config.yaml
n_layer: 11
experts_per_token: 8
n_empty_slots: 32
routed_scale: 2.5
balance_bias: true
Below are experts of layer 3 (counted from 0) of a mixture-of-experts language model. Rows are named router (the router's row for the expert), gate (a neuron's input weights, with its number), up (a neuron's input weights, with its number) and show model dimensions 256-319. Each number is 500 + 50 x the weight over its row's rms, rounded and kept within 0 to 999. Numbers have three digits each.
After each expert's rows: "mostly gets" lists some tokens that are sent to it at least half of the time. This comes from a sample of Wikipedia text that the model never trained on.

# expert 0
router:483514543537549473399586486469438504468558591490431510533577511353602546400481420523525549435508517533463420517436432411514560445547544420595497489509496551431554587468469416522535516493515487
gate0:559571551447560403519540491487487517468502467532547491510532567423510407461423527510468504483588477459354485450465568533529539411585525508556477497538623527520537566577500549483522456449520379
up0:509442541523530552537502604457457548436493440474450499525450465477522557528548509374439458428505507568510451415486511487495499454564421499565582506506509499447490531421568507513468462544511552
gate1:466529595487513429401496534525546488437562532503422595482454476436459523422558456524433508484437493576557510546422506441483521418455511444480584473555468506546367531415526499507575558536513515
up1:418466507599473453533491504550593503505448559521469569428458491488441495491499438504512509552551515508430484476439422495555635461624485468505494526512579484492485454468531453497465578546452448
gate2:468495450460505539543416562547513415488555510543465532501593480478491426401529503471423417531498438436431581564493522458539447544501551462495599469513582518553457559550548530539511517547400562
up2:592542511541542462443501512524588549540480480620505443537488429437508434517502511504618528450484476531518577518561603537463508530509646436534510412592448382608505476486569505449500536537562549
gate3:446446544507541459477614560473541503477480548403438515506564493401493510520410451485451503531416451625517496393570489498482519488506497478497585514569485528529507475433506479486502550527555396
up3:448508521425548491404425507503506428508579521548532513491470462516515556495524494458407489483510467458557540487505512483491527572516496461502466525482479535513506507529431528421522518517454489
mostly gets: " reg", " major", " great", "è", "ilit", "ific"

# expert 13
router:445469492377488551580525543541454589441540469559441400531547472502532553468513470507507514494542480593485524568531532491481516466577467474575615540586536518544510492576431465515457494485425452
gate0:467463480533487584521609549518512555462558471472545482482526460438513485467555512461489440467553459469460570584552557449527616512516524556444589533488587499565533490577605564511466480490491439
up0:514482523491491658519514460527498473464457506493374507543534505417486423435520508462492405500481451477528540555465508471586551457515514487522519535544526420535470537555509525547404484478457489
gate1:449592510553464510535545492515605521501505484540476403523570563457526531491438463485547516572538480488450467461459435477542574489527464479542573557548557554504482562465532467529621524400418537
up1:479386510444534526488516460479462464504555467522511428408432413506557531550477523484456531432470456523507541535389422504506513489485487454558433360586437476502538471461429488578543511493542546
gate2:554543511436495485485575481544499483601552457526475480516569437485584474533514508497452498483584518438381570544565506501513529445454493528533526487391461491535394565445481456472443466460392526
up2:576492484483572647528541538500517552503525550475576554543491528503435429530566517521516404484435462461575556570622606380452498433532477496515468552530457494573495477623536535487401432505559530
gate3:384520498526525449509488527561437545495542538535537539541634473513486435574532472532430502435524576520504439568495592469450525471543406435565512426549382491438476481492500513488546548623515508
up3:559466558405479422435470484568474484503588406509520517563552543617492550547551524476424505498428497554460594514454490491503474542513383432562466461454511468532481445537475550502471567514507402
mostly gets: " States", "on", "American", " Angeles", " Carolina", "ington"

# expert 6
router:462458479463472559407449559509534449408477526540464445539589445439578589482519491509484461446518544555541515495596557497530516550619505547541586429520521514477571472536430576581478542502530508
gate0:398509488591509563411529504414546465460480509530481434480438425477510508480518442545510436458460530535511433484512475422491513512457489505491485460531479575489480461498449531452546472362503477
up0:526527538535496453463489382473531537506478457555581461497514487449629452517493428531462436558504530515583478493453511508561543557470483583442525472404489506544490444415537591523504481446508584
gate1:459535489521534420486495455543538491498610488368521490555474476466532585418450478594505541488429492424472504471495510530463475519548474528473493522467510552530497534588572531490401450477588354
up1:537604419511423460494585483465515610481458472384467495496445483434434548496516503472616569536504518483482557521516450525536455558449522559518559390524442503477417478452587529499479401440580505
gate2:525540463468575477370465465523456487440454561408491484494450497498560590378509478542463516413500460544572502521425603438556569466459543507448501559485431421536538505538528526525504448515557492
up2:520502488423520566562462532499526551521441433422527572497414423464474471504500466532568510503484510407535501404580483501381426519502437473414526523534512466475509573406488472436561452517520483
gate3:449471438452455545424447577423494506480493488524438449497579467595529499464422441514511461458420500653480475468460541445601495523487522518595523507554480536520531553473437579545417445536455472
up3:506547528555482486494460490471471555532543528453479517492483535513528470466533396462533441460560526537494512473561379429465455504533514512503465486490533510485564473507488382531442419536519487
mostly gets: " After", " When", " His", " According", " While", "Early"

# expert 19
router:433514478408557521555558541507504569421587454464385408548560443460501511433499466444475518538617466511585461481597540525439491421500445441551516510603607471512616472583478468429498494438495471
gate0:556498455516468641432529550549413522493524478486444470605569404491474440445530471452468462529483571549529458490551496475496463479523441446454580525525552467561490522482407522531536445502559438
up0:424486472514464485612559504448545419415521488497487483461441448569470448489362473487566374527507564474446472528520543516526474534534510510423436509487514490466581501463439444507525529632463547
gate1:531528566461463454563482516430475545606487464562431477510573498456474543439500462517513397464522490432426485471495571564509429467488440476547544485500527455627548486497558491419470486510500490
up1:488473482413533526524466571448547413459509573412605519475509515505449472506485541496489561529513517473484529499386461417553513516509499412536443509508470476422453548517464459613542517532484514
gate2:467441620569451450520562563490487503485588599446454493468591385504478521474472462502547485488494448464501499520577557493464453552518588463505475489599509458455468523490488541485578581489520515
up2:477468522570477477487511570427514489596551572464431518474491448478594417436461467471544472601511485421471511450566521463481406503461475463444326472443473504446448420573537559433536571495561461
gate3:517453515427492672427499434536449475446450514476521499522509502474457493419434552455461526570508479561661562526554467477509512485531522445488559470573615449427465512591434530538459496492388499
up3:522440503494569452469482529626513582424595460430523523569571495430474510434573530554543480604568450539555579468423581498418579535502482506520574500403599457416507586511537468560456542592524461
mostly gets: " off", " rest", " work", " Votes", " Cup", "|---|---|---|---|---|---|"

# expert 7
router:554499494487566545455563463604491495493600539653452483509561501523525529448389443505480551489493591514451485549494468483590511534526474448482577520567512532481490444560488536621603470532514470
gate0:580476502508518607456463483460487489507474552489506550447520601537534531411448491523455494540572522562549542469528494567504476444475454478426448467528528549459517465556443576478514478487497505
up0:461448467490421502462384522521435486413489524547515485532461459456487525560527536486548508460493452491467532540503500495489465498469504429536519463528414447551462420526561491560542500556527463
gate1:438547483494517523622515533471535560577456544498528492574519491467519523480535558553532539414474588434501453521546538474515580471559473355441446504510580546550534454531495483540514558462554453
up1:463495484561477471573488560481540573467432501526431488463578437510485487470462610511465467430574527634451525599496532486458541487570474412519504519501545509498467499435430468562481476448501491
gate2:498444462432538487537543481513588475506472552540447428536514495501445558580505491512565551523473487496370527511549478487540417535462405512424547517574532498481405516532538486541591493523425479
up2:468484462480519515513395516527526472553478566498490550506500502467571529467495465579566588457514556557540444476540523483603581559519598392526521470541559497422598464460502511481497546501563559
gate3:505503473487540531475482456465488482532509528517544514531512534591544499548515479494516524499391482460373541532503478534633599477490467487528555528520544496441444459426541557518589506552486453
up3:470578511481526594465501476504474510454575474543469536530596462519551526474524461456525420530456632480486447552477495537453434482463550488467600533426466542509461481590466433458502502565474464
mostly gets: "istan", "ghan", "iy", "š", "ule", "ydro"

# expert 43
router:497517454419497544371503529566514425457513435563489490541588525483587498425393516433453510482565605594468568547440496499512457560551403542529536476531490560437547530591483611560592457487461522
gate0:444544442522482476500490462560512465380466431514455460492603481511463462515535488424569521550487446508523453551410484518510435524441453412516555580506456539595568479499516467474525378484542461
up0:603475545668415550578454459489529545534567479496461518561498515548546432495443485513479456612563512561552496500621493429417481490535420462518447475548469420406513509482538461463547540594477478
gate1:507523478459577419389479543493462500493466507535502509427476410477546491528522437516483487432499491476563535455557507476557509526480435555558433426473480538391484535492462534495572472493459497
up1:550537500428573525506426460421478582499504513435545466499541510492577593406499491600542449499518438424532472461520464432530517481510515444485459446518494472505566512497427492472403491531443479
gate2:477429512421543506460455506468509589527491443533499502537577613522610537433452527442508572486505524416507506425469500570553521520488515524582492508540508464514522558539409556468524433406533474
up2:486503536476505477529520601447428418551525452481458438482447428540451526471470577449550464399558477592474442568484503557384489541544475424520463530549497555591564543529449508446511602482565505
gate3:432519537419587462413502664584547562559485483487520444583468506479482535469422512467494534543480474550525370467472471452486445492537525521503520419552503571528492533468544472464430448517533446
up3:582509539516523565565491470486514441587575571513461560430448580488586574576484522513577608452508523448445494522448513482501498536413611451451481520433541452440493564575545532521631526555551519
mostly gets: "|---|---|---|---|---|", "|---|---|---|", " seen", "ydro", "leep", " what"

# expert 12
router:507447558408498476442575490560523442444523503545429524627663505469561505451479555515500497517509553588435527496503496524471602567547425563560511573496571541465520525444424517481605470420485467
gate5:487439523525423549486497567533491430507491496473506433506522538469513490451504457416518451556517536462582291483474511440563529558470471525506524546575542438483448489484491402427473510529463510
up5:431447532575470564481429533472410440506521474474467448476518479516527516385476517480511499567514494446578444440564499417469554551493454528545478569460559396544519515448464463401469476572469519
gate6:559524441525548514520520464438474434485468483549516542528591583378520524532423502559467444600550573512499470488508479497577558543518455475470521549502527483496467573508467526516599520531465505
up6:504469474486518558486549505490409484423611449478458443501376465528430494456467460540503511559507457504509475531402497535519482451548541479393434424529513505523474445458431455484430458509541529
gate7:465530411385596481379510493522461524462568518503532459534473517478519424522511497563510445529558489527472509461558435580493497492477531507587483510562500573537535612581586370493506461549488551
up7:490430498585527621413550440492539435431497429545508509485547502517513466430516466554421413475478533512564565436640480492485497554462532548573533531491495484479504512496484385404517461489531447
gate8:473430508493435515508494354534460476428505457425566538432605561425550431481572460509522493525511486578493531453443449540412498508517451469582506475507488488482529487481480530472490587508470489
up8:426501534530504542621565472443478460464481525475427462526541481554565489539501451493428514499525507580560565493464618513423499466472570469522504535490481475479529422496479561612459512490472500
mostly gets: " |", "|", ";", ");", "\";", " ;"

# expert 50
router:543433564387510519459531550429519590472480500500521501540641437466539551497605393533525538518571593463455513498450516462493496499464446464557532510502526506495467551423441459492512540509495507
gate5:536485469467509505499506575517521476479499483486500591492543495419521520472606469552539541498469464478550496499526641485508508415545486499471578505560471504540504590537520467511530499424564515
up5:434529485569433436510507458363494564540535477484489409530492559605481457456462566430446411491535479500553482522577350566498491540497430493580459503494568413485521424436491483521469444513533523
gate6:523500516564509580489599568459590471485432536539536553553509504384499612512606507623505595433558560525479552487469471437439481556491436397458504485575566470517522503364495439522488540498422485
up6:567446509518426437432539567509567503495453513543483490502496521460560583517576500570499556464577503515505539506508469472428472526510529443452493477404504483560458492476498395574523584412507475
gate7:424493514373498447525544526452523572429505484574406529530549503486453490578558509520488521542457552547486502503420527456477498576547524494526512496552609521453468532565476576487509406560503543
up7:549492429427527587465464425437407512509505576478592531525458473564529561440472472529475398406493504413572456525436511547490473492473464480584509433514500480462429519445522480548414522443523584
gate8:537489477571486553503575402455492380555526556598510482468603512484452452585515411438451488517463549544512510550344516475475545465440428580536453578508458483473537394489457521541504536509495519
up8:483476525499480446468577560477573488450482492436473504560516494469437469482494473506533463552506492482536573462571448514499482467453592382494518510540560518526601564527474511513530375502441578
mostly gets: " After", " ", " Coordinates", "After", "|---|---|---|---|---|", "In"

# expert 17
router:514472507512547542468507486554502414467511478485536444603578488459482504467484405478542583500552515483484568584480470499443528544556483341532565558552557507480452615533453533517483515497527480
gate0:467567618426474558505551480530539431504438462505426438459506536551418509566543486551531471538529478510498562451488467481452553608478451452508504515492559556524445550479606405458497542468447520
up0:545445576524452673497536397494474461512510489550541502503549521503510487458524443570355451454521480441498563505436473481518415452491585444495424556387517437493488436403448458414443485407439526
gate1:482461528543486517495554523444482561428504531537446544488423533446531528542404475471519522495655433561539496578572510455496541525588510468501444476554490508480412493473533501496426577562470453
up1:557467529542582576463490547541437464440472494487493525494637491481484522450579532512596454504527559524383562552477510539461491509515460524517554419481479527518560506532511544558429532517535491
gate2:512525440542536564521559583496432529484514570445543498478531623486522506528434482540514524484482510548509555521479531523584494542496515499556514496537464499501447525467545558493463407544532461
up2:477529500529607585494492525471429499461495477447531554574514568568535446508525597452541547511476479549487583525449503477455495484424575507566532545496452568521430556434521524519569352612439466
gate3:446473527523464560535466490461559518476455486444486433514435480468518451454420539461489544487543531570486512456595499476525550456559574545476534571564502543516499646566516582517485501527442522
up3:524520459541492430478518510562491481518481476503487566522481538477436462549571465491544452486487450562488532478447514549466462582471514462519564438426539475432530465560494498530471479502429640
mostly gets: " water", " art", "ycl", " prote", "ect", "ymn"

# expert 34
router:563508520529525562466527479518478521472548439646462449537642443507590502444474532514481470447530511510569554536563467499482552535475494531541586493465541544500457588564504524538432549432544525
gate0:478497438503546470470532442470468492438461495608422508585584499585511460487553496457461474507509438464401464516514518536447592524534492434506507516559494540567513588525501478529492474536493450
up0:553529429560513517501567443442440458510511405555399483510566472576499518494461488474432486504580421412406506513464571458457538547438560565561491549473540509537589553526520542530523548465501423
gate1:517490481440487476549612479481541505525531526397485492493519534558603432621468502447475549549549502451554458523544440499476538522481464525536445550481490467527462476496525512512534511459450461
up1:473521521531461463491546456514477473473477485415424471538487423532464478459415477459457414493537441401515471505510537438559435539543461568469578556566450544506481492471428327504512435508519474
gate2:535495508496497469426488521536559525465454469555555503396548451524496450496547483465510392534467532463536602484588544424577484428539530511522538437448552492563451574469549491534595483473534416
up2:527553514505505495548459432479439444512529514532560579397447516524552402403431640541490494632571512494427447392468535430561448538528517445531528593488507455436561551504445539569496466498456487
gate3:624502407490476562549534519540464513520581443572540464541555353510497480484499472483518510483478550326548515539616498526468395542612567483501556531480463567438419524560489594583469506402531442
up3:481564527572499490485408357546501497504499447505596553524519411451552428369477506551516473483537520418502482439544520376501514518597493532602540580481459515493557515516507505542533507489456452
mostly gets: " there", "\".", " They", " him", " When", " they"

# expert 53
router:583458490505445415495567459506605586400539476571522451551520517529443526375413477455471463497570506504534558540520550503581537498559447421551526466530536586403468514456548463492485569511597555
gate3:483496541549448538495459567487483528471471479444447503549478556449524517475447539604430533536558535499494588541524563580540558471596435482487502494546531510491491510537480573506481608447517553
up3:485502486518521529516560624550527538598536556501416483474433538478519536564596539513487548468448527630595482418523420505413554455549419489477436487512469531444462478528422459498447457526480493
gate4:508473557499560448524521566544537565450498500407533492550520544516526432508491431413422564516362517542440527530640539466479514521527410521447549437464503555458373552471529522536479555469551492
up4:487522521455468501532515435482469479462504474507505563480524518431553552548433520512437510488514549522526531555515450495480548487523539438539449521498493528486395475483545572459449533499529390
gate5:445485579579521554550545448395622518358473544572496496477526474502622429498447492421481428433498525563497484524462418489547597468529469494517430514438510542506479510433486448437536525458501492
up5:562529449573503479549557444394530487504566416532580474505469408499462486453444497477554517490516518463562477442473584536539540535506540468415485485477541461533564565485408494466547418467552566
gate6:461440469544506401449571519485511529515502437581515525480554464527512465358467474515512469487488568522482596587544467542640594463542426483599521490495506581498516460544504398557496493477515525
up6:482499438585512528538524475499534528536528527467564579422545545501449566435520499507551530674480578437467625542494414474591467535498409541595562579448510527516611497582423471480428536554498525
mostly gets: " two", " three", " both", " four", " members", " They"

# expert 40
router:509548478526428457409555500490545506460497511519565515550538465474503531518359517518481471520535540506569588513440485510521436429475537549556544465550539515494463445531518553494478501485495475
gate3:454458468418440440429573497564408492541506497499427493471523506456518523536356518432525487462558591509594492384419420548570428479501489446481554510517603457472476431507467577480541515550431514
up3:504458521428515416581463504472478542484450461451509529466577508517510512556436478477525489458527498463435376490569476432527477539445539459600475499440522552488566550549568498509401567469556569
gate4:547529573517589505500458450450510621426546480534477494498495503521496408552515490500478418503572439457518510502438520470462578528513480456470555490484552580469577456539442454517411511548495440
up4:511472556476520538596540557528565532505446496558545543498534587454478426479427486488414505554583513403522464392554486532508513455432426433441534570504537569518524538531489486505480493490499483
gate5:529379525515504454463526457490421459476577528529412499463571436505459545548570564522496469492465558487425541609583418488471510488540470491452462519441497473516388470493429488573460560519498507
up5:513487534522462517560467409491490471517521442513470501545434582507533491509447487497499569496488519503479515519521616488451533499505467445547511513556522543489424517575501567460474466519573565
gate6:485502473501444492522530529573506535429480467464493487454525567592541491438441546517501458553509428451526460363637532479447422436464472460489542545575537509504545455534522537412453484492475482
up6:480543566572439549459520543599514459508416581410522544498585571538550553433409489487576494502413416508553459427534403483626376472437570458519617625534516512513536437521461537510520521573434575
mostly gets: "\n", " ==", ").", "==", "\".", ".\""

# expert 11
router:534481549453506592538600481593513490455586497615508430543526453533541491477505550518511482524517570488519511534502469505506583513547426538561534504494564524495462544450507598512434555433528536
gate0:569476503476606485464472558493435498449546496563411426468454437573504449479479536425503496514592579619551603531521536529472577528492475468499358531496524531511593404499482533465493491535519554
up0:544446507456446515508578635501504578544453433482522473540467517458553455432534477500458461523517480360494435539498473481568506512500392421477528504516437533533535548492596500480475412474596540
gate1:481400498498534565451527437612539508437476573590527414528427514477520614470421557494548501520403488477517370581582517483604506531550491492486514481519544573513460515528537524530428512530480504
up1:530476453599499473518489437509474520442596441462575387528476449505527447557425522506499520580444494561480474470573596474513525479445488540583501498515485506491526497542500555531385508493455451
gate2:562510445475534604473547493623518438438480586591535438515537555505517521467492439539533486539496519556499571541508450517448539570615491463541514493566508507526421446434479553529466466461501550
up2:483451396397542449520537512405554516502513561493488581533479476427447419512550526521449434483542489474575541429551459479482438485504487506518489474475538467457401414476483451539398539523472471
gate3:494470513512531527380503690566607548593544553501538429476437463570535514453487612506481454491412481494470482500529539544526499416498478500515528416505501553460471486438485529442467506531504523
up3:508525504518447479565523461467554498509542570493480553481530492495581482481478476537476545513445482520419506440528554508501460511522504480448459500558439434417444474529440476468439429480555482
mostly gets: ",", "ays", "ills", "ics", "ings", "thing"

# expert 33
router:492511554493451500434594515478527476499463498499488539532524487481564508480491420454519508461466506575568458535409532438439511442482487508489493452444530526484550505462542523468664529499598500
gate5:576435468454472411515545512476505500478516488451456476426551463491423403372427487460581397556507538600513546538488565413494422476509489480470419545512455451487518552499412435402519473487480631
up5:532485475491551528491568485558458498472521555525481464503502569533450554558480490608527494483431424495458500574416521476517595626522500506511465426483508442507610417429504544487616357542451511
gate6:413493497424410460423513428456604495497485445540552588499510452510471463520472529542452489473509450505494468575401462594553537446504566499431469538367541517488596476553596580424559448604559527
up6:537465496471641434521466484597433558466507550476421432489513548445483497543477597550531525489518519478527530395565489471483455556450457560492528518578509428449500491409524508557481443436432477
gate7:502510444445498496429528601535516588462526335557545546496423587548484497459455448513552449602513585493632459512462616440422475595497409549502553529481513588520497436468468511435472435505471519
up7:483514498530526626418527449460431448533537453480445527382487529540449379525429535438409420583497548526555502469481519450495486470480396565445491467541515499502479473573388560494490454520519537
gate8:545585489383469397394520508476450495446517549471486519545473396485508499527532413569505494460572490550437541470398494487520490462465492570511493511499459469489571459537544550547551517543502490
up8:475450469515553555630462537549492414523527538474511522515520604455490453462468526461541473501467507399514542589570488472397462512508494451538503537519548481503527498490455456420536560465497482
mostly gets: " season", " life", " years", " Year", " title", " government"

# expert 28
router:459487526580501492518619569552504581496506548500504457484531419439541517425455496525501496408481545573520527557579519505526468562504512515502464450555516597459421546545524427469492544556566366
gate0:525462484431499559588542530492463533498521518506534474620450471514558479429468500541547539451530538554432500466560473552520568443445421571558508599493542506519486496419504443554534505466569508
up0:512471491452517545546579502500495553528464448452525481544478499396510467448568451557459571498401554507457491437479515512475454490495506557518459533491536423480399481455562539499583634557600502
gate1:512536524471538565484554547438553506505471460424459492455530505507546507505533489489443426531516540433529543468476412411525397439446492431571552443590458572526534469547504574413527431439464438
up1:507596461485554504493434474583478517416546397521358523537491495632519528537478538527518522493477507508395573529433576665447530512520529476536578452567492488528388623520391575469388553427484540
gate2:593518457542643456488486470442473514474576515433508494494537459529532428528558464525514493473530513511446526503503552530476519571483437497455445561560507577484464470498457498549488544491551396
up2:486496483560576476534545537484529490500623533455499508547420398405601483531589489574534593488421445436509540539433495487476506506468460499444451499575536522536459452455574456537551545551537470
gate3:525487485517549436424483466570518519556500443491546548485499422468486558609661501566459469537539535445526464543478521566462499445497487509470508486536535490593521507546511512529546519470549512
up3:532524539541464418589502471601584462433519532498412461494522413485555496530559457518529566455577464516505534556451538447588486489524347449396459535438552453510478510470463487489452463536436543
mostly gets: "SA", "OR", " NY", "ZE", " Virginia", " ENG"

# expert 48
router:565493479487506521460622483505596511491682513542516417509479463461506529461491394503501521466472612527540513425519542537549487527603441554564525569518532558421523507505449474423567559507519442
gate3:468502460562560413564630614527598434527541541547443550475453454464510499511523484555481505452524483553424424570560564509502578585494449484481489526462479543578557475550522399442532486479475540
up3:441441545555480554539474420409532551480443467480456457504489421598507493579468516458544517529466482442445497459520406486570501460546547532513517478534524515422580474517423529504396498437450532
gate4:571479456503542543439492565545516438482579511493518462567485526502381584493479464464518552500503580543559482520465523547572550565554523481481490524472473445532491470427521485477511518486522552
up4:533494564521480471560497527423548490447540519554469495517568433500521431500348476449556498470493486475475501533574500571506502510468478450516443528456582499406556466432463457460475499460452511
gate5:484452549520524556463427530545411438516535476507594425505496512460431523450512418524442495478546500577533474575491559503483435522552519481505527475560540523469577604594540467495530453530523556
up5:587491526503391408449449530512521491593510477511558481482422547479523569500550527429500473476514541569549470485466422549593524516511462497514527425509488571454548490406434420420560450472570539
gate6:515496484473432397457495610476545487456549573469518434535468462560475528478488462479595516488498567438507559553528438456532486515455524528472525474493584567583567570556513574511511490554550561
up6:423537475544533481593548401491431464479470467526442466502531591612487468530453498492539507538510475473494565494482514440531476509476419407446492548447415447546486381452472445490473614529431520
mostly gets: "s", "ations", "ers", "ics", "ions", "ies"

# expert 52
router:526495444418542448425457501598491523420548469485477441511556374416573493467542455528536467424579512495486526499506595457536555531510429517524490480600564592515515456506383420549532510447517422
gate0:430500474494579433560504566467456518535499482485510488500545454473455477469552522448519522492541502486429469462568511496535487480409484542493591526572485491496490492550551535605553399525414501
up0:573505559502519484487581420562527590550433503581472514453483562543538583459572503439520546564497555611580417564470525479426470585462513423458556430485474527581482571534601572488551488479508557
gate1:489464503523519499515471486496511424541541452435495467563486442478526454474483451424506444550595425498481531478529515501592497519408439507506551496536447486503573485605528551555491500493506393
up1:553442498508398582572477560455441544540489476497490473566424468575534470488537526520479501446561488493525463421437444552526517587433497573497546562482543536559441453561555430488494504389427574
gate2:505464438492524445441496554472509576535570603502513520541510408341561540509476456489563514469455457502568445530458431453556496501497481569509538482477499491588430471526645420466466496399524487
up2:513499539490551557458531376441443507402424552464488506411492630418474493519500517562530537508533541529456477488429451547522520447509578502542480470447496460405417518507488489479526504510514428
gate3:532518481512449477421497525594513472517446560562531448488547551436577507464480519522497533512479532398462570509480482431435445553461486447491474468568518554530534520566549457579562592546508478
up3:486509462542540493473400446501497503460510577541490460452376447481473572520575552522481528464448566493519421488600496435423410463520502566418459490458422498564444566562575539518638531476515454
mostly gets: " However", " strong", " While", " moved", " Animalia", " however"

# expert 22
router:482455482586515515432543629488584479425524454522529505583637519381556531449513452591427500449499597490417510516586524460564510476528532463560512389486558504527456624472549434544519587422548497
gate0:559574561514456515481507508514545523518511461565496500479485533530640517515497558587485496488535549520538541446494525489412553478551511489461522351486463347551548486476491492464586551465478480
up0:388582446495569507452521432559445411454558593523532448502555444585425450413476484510503507420510549513538485594499518485569434525517536474467532496521454583506462501536439414408619571426458432
gate1:522481496520532549518527533512515523412476549530512586547553548542578549498485529549481554512478570522481421598450530481462491538464546416561502472508496560570508563498547547573486512465538496
up1:396481547529446468592567564432448565436490549547533549417557473476458533463473528516469466556488547512576547506436392479450561431474448584525475496479558490463484518503580541513525496533426472
gate2:542486524539550504495468518527430493468540626556495560527547447461539448505456418432451473596510502541469447455476519504568486500510625391547451575451452490551543469436597544570470428523435529
up2:519533500599515574467434517545501453506484443505541543521519401458506464507501472502455458491507503445543528502540488462545529426565564437465523499469440554499551517420545423466499485479533463
gate3:575440538513478499468536468425521475503505446546464552475584473358504525522567473494538507497494530524436499583485511460608495547431485465455514458519579438481473576525519450575493461501472539
up3:466510480401507621473408383478413544491503526545453527472505486503587485489492493468420573432465520526466522558505563459493476496428492530589523435491516656486554552460481474566522528462506513
mostly gets: " He", " he", "stitut", " com", "unn", " main"

# expert 58
router:491523515469494462398578475547571510386501530527512450570681475441583609493504493525501458431511556502543489489605470430489475507450535476488504464514484555532506513454582450482449545487597456
gate0:447537443516544559424597445496476527511542516447560458497520461485484531502520524472436487452512516542587491534599563464487484409524417542502480472486476593527415474507541402460532520516467436
up0:461487503550465578417555453512468507478534563461529473471502498514537455483545511528505504536552505488597397525458497505511506485443521532558546515521548546441483501557555569480547399500522476
gate1:515619441391513570383584456545545563462415451532569465496485542526572537492456467563472469507533479552569532535504502533484493524481496548465505440507509587424471560479544579562507530503546511
up1:519483517568494487531394496546531516554562464472452542527452546542516471486476589427499559571571455448445477452511481568458592500495514481518529492531516481579584523509485513551482395546512457
gate2:496476503497419509551517516536600481474518424592472479531596467548520500498552549496533533520463565498557496525507507472579492438488470606400611538532486533494592497521524474538487466488474488
up2:533527376501494580501514483488522536345474437484507483480437551531514518478569504540556430529462524427479448514610524512475566515499517520475571500550565506465501463538474516544475507519601516
gate3:450529539420605468503534521596506528499446530519453512495545476443558490530451494497582522544519468533446492495581490514552404541510531508495486397388456445504484536518540427459509520512663549
up3:474524479470499484512472483484455560578511389433510502439481475446497529455584548567462485554520450494437419642494640551462467460509502541461485634546513470482409508500558492558530415413440481
mostly gets: " Coordinates", " Genus", "General", "omet", "present", " att"

# expert 8
router:482485502472495537457555488569473560538528513549428435522479411482556466412477527508514532433605516525591460474489559494522520487568465573589608483625563454484485545556573559523534467526467409
gate0:524493502468540481454440518614593576484577451513496609465543429548485456469565493444472514565550486530572406427467543470522550608550454523505581506452532479514541598507527489524547449462556486
up0:510416530497411473510610474449537420502528435482544506535516555491505489524538486562398557496468490432510544438459462418555457422551566450578397468423476464428534477454482599513521561494507500
gate1:470470504452484447467522498471410424447512523518407540532507447396486430547471475480487497521481543461533464497497481537514461562517471490416534470518468411572484454509465555488555542570493435
up1:560465453431520490538456515484394446450558541515504559540521570482576465494431527525523505475496464582531390457377471560524521535475437521505530423544521449543493451551449493415563537497523467
gate2:518544529531488495544481521509492409444456521613537479550508522465604478528480555464467473414482447537441560622520490461587420499474477517506582488482483480530444517449589554521589512424537580
up2:552482542600470562495429465564574530485624468580528521572412521472435571525503543495480508542511391503479504519459480561506509496441433520542504530544493477505504459493595555607514429506404499
gate3:515487440440450460503465535479552459349468489485533544499506443447568453467525583500478471545484460409479575468509555560526481592604505500478499505583487496525568559518553576481444539535546521
up3:453547542599499569511586511458488514507514485598469493571618504611410422556548470520525615456477497616549539523535481462495452456511542533501469500470433460524513544457572478527458491450490550
mostly gets: " David", "ford", " California", " Texas", " York", "ville"

# expert 30
router:475406534467458532528527478474530467520545416516536399575648526474562523463453448433578506467483470534424493496512411457485534416521543493550496565442498548485471492513446440588442547507490517
gate0:535421533414513464513410526502487561534554544428536472516468478570504581456494478553507500520482532458487472457437550485602523499501567558550401458555499575522485530507482421581509533553486448
up0:467479489423470494560509483521541412605553509435532458448535506595501575500502548508520493420401427365383519536447548505562564440506503418540463433553528532508432489568510472525484518494462443
gate1:431519484508593552536558574466457586534530622514459506474514493479495532499404471521551536452459503437480515506446466449545564406452565457524535442449590496513521477546558420488485544435614592
up1:559537431559453511473456515512466481539418465520506504564440400546491544489513490581532474576595473503517494569476429579408472590589414491578538522529414525429416517376524517433579467568444523
gate2:521537466466530515485553422527505436530466535530491467488577437549523507461444446442506558501502482488447486501594443504597526552418500557460494508567478566408537482585476376513403476457519487
up2:486481442462498478478547399454413493498472552485445427518552444489499582498483518499520582606488471540544488408557503485478423604436420499453507392550579458506565489506461505472459466536512467
gate3:574500452533474529530542574483553454454519411471446494593565473507519577482436554431524493486521521527458594516442524427471436500513551518577521465541513433567420519498492437540472421538490564
up3:408510490524449480551432463421561519464423468470444551531518466463498529514498528507479476537475477533522465503493451406424408527474507560527503467414542507454497518444562601513477473477485512
mostly gets: "ect", "acter", " Succeeded", "gen", "ict", " fact"